config.toml
experts_per_token = 2
routed_scale = 1.0
vocab_size = 32768
optimizer = "muon_variant"
grad_clip = 1.0
batch_tokens = 65536
Below are experts of layer 5 (counted from 0) of a mixture-of-experts language model. Rows are named router (the router's row for the expert), up (a neuron's input weights, with its number), down (a neuron's output weights, with its number) and show model dimensions 0-191. Each number is 500 + 25 x the weight over its row's rms, rounded and kept within 0 to 999. Numbers have three digits each.
After each expert's rows: "comes after" lists some tokens at least twice as common just before its tokens as in all text. This comes from a sample of Wikipedia text that the model never trained on. Tokens count by the router's weight.

# expert 8
router:538542486518499523489484514511469520486495530504520471489472532470462498481503490469542532490516539483515535501517491513473528512509540513451493511531524448493519491521526460513502529492508482460504522545506478517530465532476505493467516509477531508549494495467538481474492472520516497491484516511545485537517501455479511521520520527497477534489522484489467474465505474524481498501462461467504481505473503502470452489509451488477509499457494500553491498507510474514530527520543488480482525439487521532496454518472524500478473489476469486575483481510489501517494474470468452534
up0:526559449504533498485505493462477516510474524506459501548521528507541507526528523581501508503515476472496493495541544530470506493500509484503564522499498559499508492519513497529523483502477511508516505499468504484492495504500502530525537467530471523497507475512475551503522507523531513503501462524519480519486492473509522497476505489519496453516483495502467478460552513481453472553504495528533483470504447499535484465504495520495506461516468510499474501539467565470512558513496541537496479522542476527450503490521494518497499484528516487495505475517492518476502512489530506507
down0:514503518497539516539513502497505570500508492475493523454486476488502493504524468497483531487530502548505458555465502494482553526472486485507496485489515544505492487479507482504500529505514491500508527518522554521446487516506505502461501460517464481474514466517532490507499518467482468452495515518511524513503532499512484491491538459474541497462486481486480482455471503485526494453527545442515498507514476528497536525474516481477548494522478519470483439481531483500534449525478508496486533469530532503530485507519461488466465470497493480506472489483471525474525498523476493456
comes after: " ", "1", "–", "0", "-", "2"

# expert 59
router:466523503513540498503459512515524500502528500517514429494460485499513481504514487498495548488478476499490480530467508510476525516481510575469461481543517476478499470488483488527498467514500514516484454514484488503526513536520477450535489500496517492505507495493542531514505518481452473473488433526506504448525489465497488475496495524434489493489509497516502508484492529469490466510524472476519573493486465521496488523585495505557511489474487531480500511500503468507501500527532451508508507517527498522519491474493530522506524460506518505529517516548535537514501478483495473497
up0:504520510504514525528484464541508491518458497484473454489497507471484486501498498488484512528470471498560530482487500513509492537492516508456487499516526548543532487488489489536511519467495449506504439503453503529501513511519522485519482485471544522462525546504514511528547506465488460512487460470495481496498489519517493526489432506463484485541503515547506507467511464514516470457531464497502448477484521499522528482512526516514519522468529505503491505505488499463500491476500486529494490533532510456528495499502455520508500473504423509477515490502505493555468483464497453532
down0:520514457501531515492487509503531517468484485530521522467499519487531493532478509532524506505573558515467496486510502500542533529520500486488496519544493440495513472477482498499476480511519510456500543549533493476507495476525547464465471529424494494468481465532468506524487507482507508455483483531491493523504474479508475478500519462509459514548510443503450512508514504465513533511494504492532480518496471540536499516485467549521474506498503526516528490487495476497487505452497491511481481521489532499513524484481518453469517476470492536522493447511511501490473489469486481490
comes after: "\n", ")\n", "\n\n", ";\n", " Born", " Genus"

# expert 12
router:486512484502482534471528511480508505524488504475502524505512524466467499541486496464455513481472506526506498496510496530533523521546505487482507483453487496470463445505481466531511522538513475495535530523478514506549505522475509502472484508488496491528524498499508493494477552486504529510527527459525487539527501484486508485510514513468478496522533462492497541532508484515486502483465509525501476489469489540533475495494500510473537492508486529535514490499561514524527526489507545459473517491490508509542466484477570474504514520479437491527543522488454462518578492504525460540
up0:459523507498513514485519483525556511546477515480496480452503533448521501479500514514540519526498516513507507512463518511496521523503495523499515501507509522506503501495479473500501473521547537532498483535507542510488493462478527476467509502483454521512551518436523535454514512533482517486519522544570462546521501500500486511529530467514488520484510475505487477507472489476478497521511523502537443484483524505475548523498507523513508510475504548509525502469507519527483478542514497497544486582525465471473497535512543523465485492518526505505497518458473475492514506513509508539
down0:472482517454557482463496494509517459495455463513527471453482506514468527457529506495513520506510485465501511508474506524505525512428504504499519564533484494485522499485515503537524526452485525527500505510506495499556543495497505515489528493495477532500511495486529505502537540503509450493470482460514474476504480471524476483483493478487472502470465498493488530516527521525536483492520509536496526500476522479500529441505547547478543541540496459492535491494513495483514522525497518493512543513506498490491504540443487471500494523527512461499484522523529505558495463502530525514
comes after: " ", " |", "–", " (", " .", "0"

# expert 26
router:506523544556508463523476483514485489508529521519492493500474490519434527561476501498479465525476515532546560506479524522491487517502490557531490494516533478489486476484514504495519492515522468453519518481492479498468530488496524505481471497517479517510522425513539536486477511487520484498498475509503479505519506456466541482493515468454501503502451478499451470491504506533514536503496481488504509469533502503505460529496466474478538497541490457574485503457551533517502515544483502493463523496467509503513481490480504508500461498527473491521523503487538502514518486492506537500
up0:481506494499498505478462491518483521537510475461547469513466532480500514472473527451512515459451466544504511482496495484471526491480472502501505550470497520530517512474480488535514510500509489515511539479507497472487486462500481545467548472472480500472523475511526486514566498502494511480512522523485502515501405490525482467492534494568508442513494487480530511539492490518506471521492508475499510505519492471487528497488482528491507512494518475491475514482500458500481521486529510516490506515468490514534514540489454519558500490515495533545517460462494476477472524461504475454
down0:468536537510481506496477494504559489503490545535486481473483530485491493502532500491486475551498507509464512496513502527523456471533508509508500496493482501440510467489529527510507497496501480470499526465511533472496511476493514494480532508505580513488469530458499519533467477493498490535461521522492530514492498484445528557496492492526504527449516500548479551495526496496474485506516536504488497499464509495527479461487485465524538473494501459503458508462504464526488523527490533507445498492486538499486513523462495496495537492494510465524505555484478457517543540473526531508
comes after: " |", ":", "-", ";", "|", " by"

# expert 7
router:489494465523502522449521537532494491532510495504523521478471534511510509501470481510495523484536500508470505510443510503452493467515468500500488499511478514498541456493523480524522485488473460518516528473513461555462499546509489512481498564498508487500516471517488486491479502488498445506517494529478496617558535497471533542464505541466489487536502474492525504446529497533486471520493496484532477480488488514516493497484482483480523506491476484535493489525538512527493515483487498450507479458522489494510471503472527512499527481500461485527537503496508503476536474499508522513
up0:513497503551530522474508514545509477513471535480465470495484468508534541471530493512489524480494490474499527499513498495442515537562478503477507522490503485477458515476449516486478489516486569534476524525510540494478480505508487495485501471529499509502506500458513509511494515500489508474509529540490501508488552523484517496493493506529570501527467527548513462503497494451475479541505468500537506516504465502534549501481500512484477478525510472475455509499480495488484475514497475525463522476496484479445446479450501540522513522457493524470482484486447469498492469508496482487
down0:526494516482512532465486457523491490507494471523507543485533486479495521541480515545520522485501521473523523513448501442534538507502506539437479497479528540471518491505485483505470536454507486476475449469507506510466498460502522498484521495477488543511515501503526481462505474531510498488509556466539548477487472462429497483504477488524497493487522465505464493517499487507485515504451492496476466476458528499507511510498510468435465499534477500489479468454481515521485489511502513524513537477528535512535519468518481486500506532513524478499516487506503451497470498507505460475
comes after: " |", "|", "==", "===", " Total", " Albums"

# expert 57
router:510508531508498504505465492490479523476484492466512500488529469467460463462525522475493527503509518502513502530524494542483539481496497463481496485495493452509465445507517453467513488501529483473502545533548471512504504537496523509469468504482483531523513467489478495499502450514523496513516509543509452479468495420446547497493521516525493466457519471493466461482497488506486492494460478469527476511498482509484480467491480548519493534489458511506494516481524496492551519492491479501499494486503513488507504505490550457497500476496509455582472472539483521481476498522514508535
up0:506529481463505463534516518497501478490474485471431452517474532491505515513493516501513494486485517522520522524497480511502489512485530526511495508483510483515495504457493495508465497483501503494490524462474496463538488550455524507513476483520455489476503492536500541523418543539525477530515503518477490497409496503475529479510512491513517470510481448549510520528470509496497508498478522489532487518500558554484485465469451479527471494494501495501496493495510477544510485501511490522484545508511559529510507478504477475523508518504516494511499519500514499525545517565489451495
down0:526523491541476536467460507456494497506500515501505538527501506506508490531488517502533489523460499488493538470511502459488510495538480532490500476512508472503539509524540435433500495488514537488531448510497501510463472470510470499536528482496489508505484418495514482500473504458460466491467463503451528491496463526520467454517473511466486513535505470509507503493543506476466481468475522497487475510474504501464473523494490504516540498576497497513514459543515511475505504489478498484467487485530483508478485464509534529513543494479455503517494531502464493491489519514515508536
comes after: "\n", ".\n", "6", ")\n", "7", "1"

# expert 4
router:500487446482485488535456519513503536541505474487559495488467515453511488488521510504507493479500460454518493522478512488528540490573515491522500509560514521464490489522498483546489508514529532517498508550489509493524522550462518470504485478525541511523485499465446463479472469517500537488540564533498472518512483494525499512511520489496522490498466506503485496441493484498485468503523504488511519485506502504524506489478508511535519485486498457491492516516557458519516518532506502494496477487504513513508471491465520525534487503532486468502508486547510527506424492468449473501
up0:472526484496482481477478508513539501529518503498480485503461526496476485507526486474528512557508461533465490496526529436571463527484474496498502489526536537502489529488469474520525493520504517476473489474523530514473475516508494500520516501464498577523496458511487484522487461530479487498530485485468530517516482515532526507492470517503479514509519487529490528538523490463503515511504491491524530565503537483461537501557493541456452489519464459525510502487514517528548481483521530507478528507547528529492484537503504487466491497471494473473486498458486515497501493535522512495
down0:485477474500483541496496522511513512495545507534476469536501504485504487501472544517508521544513533498499481524509496472466519513507535514489496533530533477459492510534482511507453520514508474523510476474502469463505495482466487511502526408575487477495495529509503443500506528487506541493529498462527461542526485468500529489543524504494487530498462509469509527512489493515494514517515492488496535498521461532488466486498540496471529544454520485489513479528493512519495498493516489535524488483480513527529484489483517565445454508512489511466482469536554481508460514488486499489
comes after: " (", " \"", ".\n\n", "\n\n", "===", " =\n\n"

# expert 61
router:513542502496461507488482493485500474525508485515488527501449513504463507533493506505513521480513586515524514533500513469527486501489509521515478481494486481486500503489453507511522498515474494518515536448524477520527483513535488505504486464531534528489488491529537469537496532502513495525538484475523532527571469492500537511485516495497472464521498490477493440495500472500483519523501442504556501516529487489471470494468524530453518515517500478544491482484508492508506494505483539456491470474495471530463507502489578520444480488493476480537523466514525472473528517528483521476
up0:507507518495483498510497532523503470513481476467482514483509495474549512488490490496490487459540467483539478468468482490555540514485486508487504480455478481522488523514472460510508502472478582503509465505514524496522485524529552472489497462534520552506492540483503511520558500458507485517549462506499524508488504507493488500452468524502536520490505523567527474506481501472517556514496505510516476452543490490490484503533541491507521528553528549504507487512507505452514501500555534494482503493527486470513468483519522496506511490521456501479537464495473485479511506517525488484
down0:516472490503506518531529454514464492486507518497479538486496497500478527499495448466472524518499519506543484487513517523516460519484550534502570492501497497475480469487479491478472481487475555571510501522506504521530536536526536495512489496487536520547439474501478446575478518499515492484505495480480470505492496528503486467489444516465508502517495509528477486468518493518516527534464494505472502505477520545527514528483505505497519489505549502494507503525488443544503508513487503483520512527555514493487523488544470543485473474490521509501517507457480517511525535522514513481
comes after: ".", ":", ",", "′", "°", " ("

# expert 21
router:497469494504461522521485567515496536478485512495508521482497512494504539495484527505507531511511484498538520503488439472540497510517483482532471507521517554498523479446534495520531486482487535490484549530476495458482558492446507463487491488472457516523488496500481492502530497552483505466508533520458466515506488473506429514500536489502475497518506479491516502469513495493485514493513498520467540489488454479530568502509534494536484501489553477466528466483525497500487507512513500484518485511443528526493496500476503472535525540497494491495473507531461477525466488527491454520
up0:479541491509492486493542482475500536466474513562500500488524498541492493484497493485472487497489496502457529495499458477455527503451556502528512498501457475504500466506494449507476481509527550551477456525532480472530474500491491452492508541489492479487482488513516508510502488487529495491532505481489499477456509505520527452527486467476490481482478469501514527470505501560454469446533505506531546505483485483514506499549451482492524479498514502547504484516463500535487471471532522499518529474492479542508497496513472473501514504546491529460435480500519500510479530502518485504
down0:515514521498472493491511528543514462555499537496527481479545538490544453509516502500534515524511516535475501502515484492459469497487478564489501457496501479493532503527445536488532531469524502555460479467505467478475519483499524483503497513510519504546501490496476478513507522520518488510556499492468442513467495511457516480478506474483504531541487504454525508476474477490515490526516481501449469509499474501516505499508500485493512526467404498494457521501497511493511463508511492441517490524479481511494457479459485479516499474492475498506489474537519477519463511472491508494
comes after: ",", "-", ".", " \"", " John", " Mc"

# expert 44
router:512508503508539497486499522499489517478463469501532470518531548500474525529508521491499491463524511496542516530511515479481496479493488500445506505498517467479519427491501454494503443541491479496464509515501501502519488506481511519508478535529518511560506452513480503544479488498493479493472528503479496474472506458447476514504494523456485499550503460533492465485470469492524459509480490503531492554469494524503474477494495524480550524516505531522495486490571511506504524468497477494526494482503532464545501494436549498478533502489467515515464484540493476462488518503509489532
up0:497441509473494528517462521510516499461495487485500501468489531521522524521499522514482498485477484462465461495519517508545539493511488504485517519519520482521527508495504494463535537507513518463496454489501524428501470512556540485488516490499507531549474530515530488522513494482482465510504489482524513492471521457469469546483496493507531497428512487536497480502510533523501505486498536461468479510519495462481534497482514553531491488460514437519501527505483515538451498519558519493500478528496500471473494509506488456526474515509535554499506539500484504469533483483486514478
down0:453537497494503516484520501500503493497517472521493487490500486497519501461505501493488500497517539544467536496487524524562494519545471521483587507496499530514473488486494527493467460508520534481525513500534495516534465500479516500518477499493491512454484489495515512461508490471551503469507483482468520442502519508470530491465485521495531488451489476497478479518532497504487499477514520454506474511499508510512540485473496486514527538499510465490523530445523472465479505446494540455542500534495464495498506533457553513530571489541466498527505494483483499487505469503483481457
comes after: " |\n", "\n", "201", "|", "202", "|---|---|---|\n"

# expert 43
router:523528494512478536485482538506422498519523516526511500504507456443486516494475480485496499518516516496542491518523527536487531523520516491517420525535486462518481500520481496518521483497498487452503471500503520530495512531507509490489511511505520496519498496517535469515488525506521520521474531533532524531522484494445523496533506520500447481441510508514473488523506469510478513480510528483518479508485483480474455514519505520502511518552463509547512487492544511493542515505514527497487488478506514499514457474474568479531493469467495487569509566514508479527540481494530503513
up0:486494499510519520473489494481476556494487487459478463479493493498500503532510545500487522501479533521516484490497519521517477492554482502501464499491516533495544503482554554506547498498493500490509496505495522444457520488483453513519519474464561517479512503507544515523510552513467551508474482525500507513517487486550504503465490526514474444509515530516485560493492504496559524468510489514495509516470495424515518501517510505484487500536534496495519528483514480493515475449497484482460540516473539513467534482529476448479497519536500524505483500528519465507474497505478468493
down0:527478530438437506501533500484477489459489516508517515484507481487520529459521529465527503463496481521525519450524484508466518485491534490501542490503532485484477506518507507528534531498517503482470507503514474509472444479553523511503491515470472468466530495494464534518467522515502483501494514513533482493521530500497542502528539508530512523537526516460515503512501521446480470522504473510532486505503478509522525495480453494514540485450513521511548456576529554484495512502495474515498465479471483508517501508474484524505504459483527460518467523511500510487537548485517520501
comes after: " the", " is", " was", " be", " are", " it"